Experts of a small language model.
Experts: 128 experts in each of 12 layers, 128 squared ReLU neurons an expert, 2 picks a token.
Below are experts of layer 3 (counted from 0) of a mixture-of-experts language model. Rows are named up (a neuron's input weights, with its number), down (a neuron's output weights, with its number) and show model dimensions 0-191. Each number is 128 + 32 x the weight over its row's rms, rounded and kept within 0 to 255.
Before each expert's rows: a language model's description of what the expert responds to. This comes from a sample of Wikipedia text that the model never trained on.

# expert 58
It responds to: Century pieces of years such as 199, 201, 198 in birth dates and parentheses, and first pieces of personal names like J, Jim.
up0 [147 128 154 154 129 127 144 110  96 154  77 109 130  83 152 130 119  79 170  75 141 136  90  93 155  86 200 127 170 128  94 137 105 177 159  89 135 110 129 102 142 121 117 125 100 157 197 109 101 158 162 125 106  63  68  90  85 111 127 103  79 102  93  86 159  61 132 140 149 204 121 152 112 163 178 123  97 109 106  93 150  82 114 159 124  90 163 128 189 136 134 125 191 207 107 104 121  95  99 144 118 149 173 133 177  72  83 166 116 152 134 156 151  69 120 166 138 152 160 125  75 160 161  90 121 140  67 115 157 140  86 134 101 100 172 100 164 127 110 116 166 123 112  29 128 149  94 105 128 151 147  91 125 113 112 105 120 162 106 109 136 160  85 113 163 119 124  94 144  91 143 165 101 126 108 187 129  81 147 152 114 149 141 169 164  84  71 159 157 174 128 124]
down0 [121 147 111 162 134 162 152 154 133 134 113 123 135 109 167  44 165 126 146 136 106 116 124  64 148 171  98 141 139 197 184 126 139  59 116 104  90 175 163 137 129 149 109 130 121  98 134 195 102 156 187 136 123 155 150  90  81 144 149  49 135 120 105 103 121  96 174 140 103 127 138 173 115 170  87 120 162 102 111 107  88  95 127 111  57 115  99 147  95 102 111  48 173 121  93 136 126 106 106 169 111  84 145 127  93  73 113  91 110 114 172  48 101 153  93 172  98 174 116 132 139 102 166 109  93  59 165 195 130 136 149 195 134  97 149  96 158 136 144 101 167 178 126  97 134 129 143 162 182  99  89 131  80  88 149 103 147 119 111 145  91 123 144 121 117 142 113 138 145 101 137  72  80 123 151 100 119 182  98 147 163  72 130  83 145 136  97 122 167 144 142  70]

# expert 61
It responds to: Cells and separators in election, sports and roster tables: %, em dashes, pipes, jersey numbers, closing parentheses, listed numbers like 31.
up5 [175 129 176 153 139 111 137 135 150 116 150 122 129 170 170 125 128  53 145 195 126 126 131  85 139  88 115  68 110 149 118 106 119 127 131 173  91 103 101  91 100 164 144 119 132 110 118  55 108 129 137 182 126 146 140 137 110 105 183  85 160 159 122  83 180 135 119 184 169 175 142 134 116 130 107 121 146 139 146 195 139 156 128 137 149  99 123 127 133 112 186  87  85  75 155  95 204 128 141  94 114 159  98 118 162 104 184  70 120 155 166  86 122  53 156 100 117 126 183 128  92 161 168  87 168 120 159 106 129  69 102 111  91 113 157 138 138 141 149  96 142 173 148 141  95  49 179  79 164 132 115 143 144 105 105 186 111  92 133  76  96 141 140 116 131  97 160 112 112 181 130 129  50 142 181 127 112 124  75 106 177 156 165 151 181 100 124  97  69 120 151 153]
down5 [166 101 123 151 160 155 201  69 134 153 162 165  60 105 165 166 137 131  99 113 130 152 121 139 112 105  91  85 137 120 124 125 134 162 157 117 138  72 120 158 116 100 126  91 114 134 111 126 126 143 117 141 108  89 140 114 171  68  96 117 143 137 150  58 138 151 150 129 127  97 170 153 115  58  73  87  75 147 127  90 132  89 107 123 114 128 157 135 113  63 136 139 154 142 133 156  98 142 146  96  97 137 153 114 118  47 152 155 108 193  95 145 109 135 134 194 176 147 128 146 130 146  74 137  43 121  48 189 112 158 125 116 130 143 160 118 164 126 183 137 167  68 165  83 156 143 107 122 155 137 172 153 150  97  93 103 160 150 181 178 132 139 181 119 119  46 158 155 106 107 111 155 159 104 100 127  91 152  82 124 120  89 164 172 192 169 146 165 156 130 154  75]

# expert 44
It responds to: Leading year pieces such as 198, 200, 191 before the last digit, plus first names and word starts like Mel, Ann.
up0 [129  95 110 155 151 163 155 169 122 125 117  94 112 108 146  65 124 157 100 154 101 152 130  68  90 147 126 143 180 116 141 157 135 146 126  97  74 117 140  92 100 138 158 126 148 118 134 111 156 132 129 110 146  97 122 115 135 158 123 150 136 142 122  80 169  84 125 132 141 149 153 118 164 154 142 130  86  75 112 108  99 100 121 105  84 110 135 145 120  64  83 159 143 196 135 170 126 101 164 137 118 170  81 187 187 178 135 142 165 118 162 136 127 147 130 123  96 238 119 177  87 189 169 115 117 198 125 127 198 120 164  75 165  96 142 129 179 117 106 135 152 113 141 132 133 174  88 118 133  59 153  94 109 141  79 164 149 112 124 144 143 106 199 124 132  95 143 159  64 131 128 139 133  81 122 130 125  93 123  57 111 156  23  71 136 174 186 121 139  81 132  82]
down0 [138 105 135 133 107 146 128 117 106 153 151 120 167  96  88 168  96 100  98 138  94 137 193 125 117 146 144 123 128 166 145 130 145  86  90 137 168 208  77 112  48 136  99 161 110 176 131 198 114 163  98 123 146 149 146 150 122 136  99 137  91 100 154 135 159 113 149 135 143 118 144 125 177  86  69 177 150 135 113 150 119 140 143 125 141 140 142  81 136 124 164 131 112 109  95 169 189 132 134 173 156  56 170 132 176 132 137 141 151 205 147 187  62  84 112 108  95 117  66 168 100 138 129 162 138 136 139 138 116 173 134 169 105  80 133 203 119 104 110  80  56 104 147 167 112 195 113 115  47 180 138 118 137 116  94 127 119 130 150 145 127 106  71  99 125 132 158 131 134 152 146 165 187 139 108 155 174 160 197 100 142 125 181 132 144 106 127 111 177 174  91  70]

# expert 13
It responds to: Tokens completing a multi-part name after its first word, such as New York, Tottenham Hotspur, Nurse Samantha, Jean-Marie; also given names like Chris, Laura.
up4 [136  81 145 122 163 110 147 128 154 105 124  97 124 145 181 114 149 142 115 173 170  46 137  75 143 113 143 106 176 136 206 167  78 159 141  91 170 147 147 166 103 132 110 143 162 154  92  95 110 100 137 152 142 109  55 159 122 139 133 176  94  81 108  65 158 184 145 118 116 111 102 124 147 132  96 144 124 148 140 117  80 100  82 120 120 157 105 136 160 177 154 123 163 121 148  44 184 138 121 163 158 129 176 116 191 182 184  98  95 120 177 155  70  99 118 127 141 114 102  53 123 183 103 103 106 138 125 145 109 126 140 170 150  99 119 159 195 104 178  80 124 119 125  49 148 111  93 102 190 111 134 142 169 130  68 109 174 155 148 132 134 131 180 195 119  99 107 128 126 108 125 100 150 155 127 127 162  80 114 118 152  76 157  98 143 113 154  85 114 109 124  92]
down4 [106 147  96 116  94  87 126 121 102 129 133 161 149 162  71 128 184 166 104 169 170 116 140  98  90 137 150 131 151 185 108 146 158 118 105 178 143 148  54 128 169 133 142 156 173  82 140 109 134 113  97 107  77 135 164  56  86 157 163 158 158 148 163 166  67 158 102 103  81 120 113  56 146 109  99 160 125 139 158 139 110 186  97 112  87 196  87 144 121 164  87 130 135  97 154 105 129 190 112 135 122  78 178 176  44 164 139 152 109 130 171 155 152 159 129 162 166 139 158 119 180 162 127 108 134 122 164  70 106 126  82  85 125 124 191  97 143 153 142 136  63 155 139 123 151 164 144 151 110 149 145  62 137 150  72 118 128 154 177  55  87  91 171 127 148  86 115 174 155 148 128 123 147 120 155 154 143 185 145 145  81 100 119 132 121 139 134 107  85 146 144 130]

# expert 24
It responds to: First digits of years like 183, 185, 200, 201 in date ranges, biographical lists and tables, as in "(1838–1877)", "November 2005".
up1 [140 109 187 113 155 155 109 140  92 163 147 157 115 141 158 119 107 204 123 116  90  89 171 109 139 150 162 128 118 125  85 168 121 112 134 118  99 119 107 147 147 134 152 120 102  75 123 167 109 116  84 133 129 158  92 122 101 106 133 183 104  95  83 157 140 160 102 136 123 112  74 180 195 130 197  98 132 104 126 102 131 140 100 153  94  55 169 127 113 197 112  94  69 138 117  48 115 123  97 113 158  28  86 134 123  97 153 109 121  85 142 107  69 113 127 191 113 183 155 142 151 145 144  95 123  94  99 174 114 112 129 157 163 154 137 172 170  70 101 135  82 120 134  69 107  89  67  83  90 121 181  71 128 132 118 119 172  76 110 134 149 127  96 139 108 138 127 145  66 111 156 172 159 116 146  60  75 121 153  97 149 164 154  94 125 150 168 131  93 127 127 103]
down1 [155  96 125 103 125 149 112 121 139 143  52 155 161 157  75 169 171 131 118 125 119 141 162 135  97 171 110 126 208 158 135 131  87 140 108  78 118 147 158 136 133 180 124  96 166 157 111 138  59 107 147 135  51 176  83 133 153 154  78  83 144  66 127 151 159 156  56 161  97  98  98 107 153 117 153 121 154  73 164 164 161 144 151 139 127  90 102 103 100 116 157 129 123 128 101 120 116 108 165  97 176 116 173  72 145 130 143 109 135  93 151 105  33 112 175  99 150  70 134  89 176 121 122 133 139 116 125 130 103 147 144 131 161 105 129 179 189  81 141 182  66 166  70 161  97 127 102 166 135 152 163 162 168 122 139 114 158 166 133  99 133 127  90 141  99 174 188  94 117 190 139  82 132 149 122 111  90 147 199 161 103 163  89 112 120 132  96 170 128 127 135 156]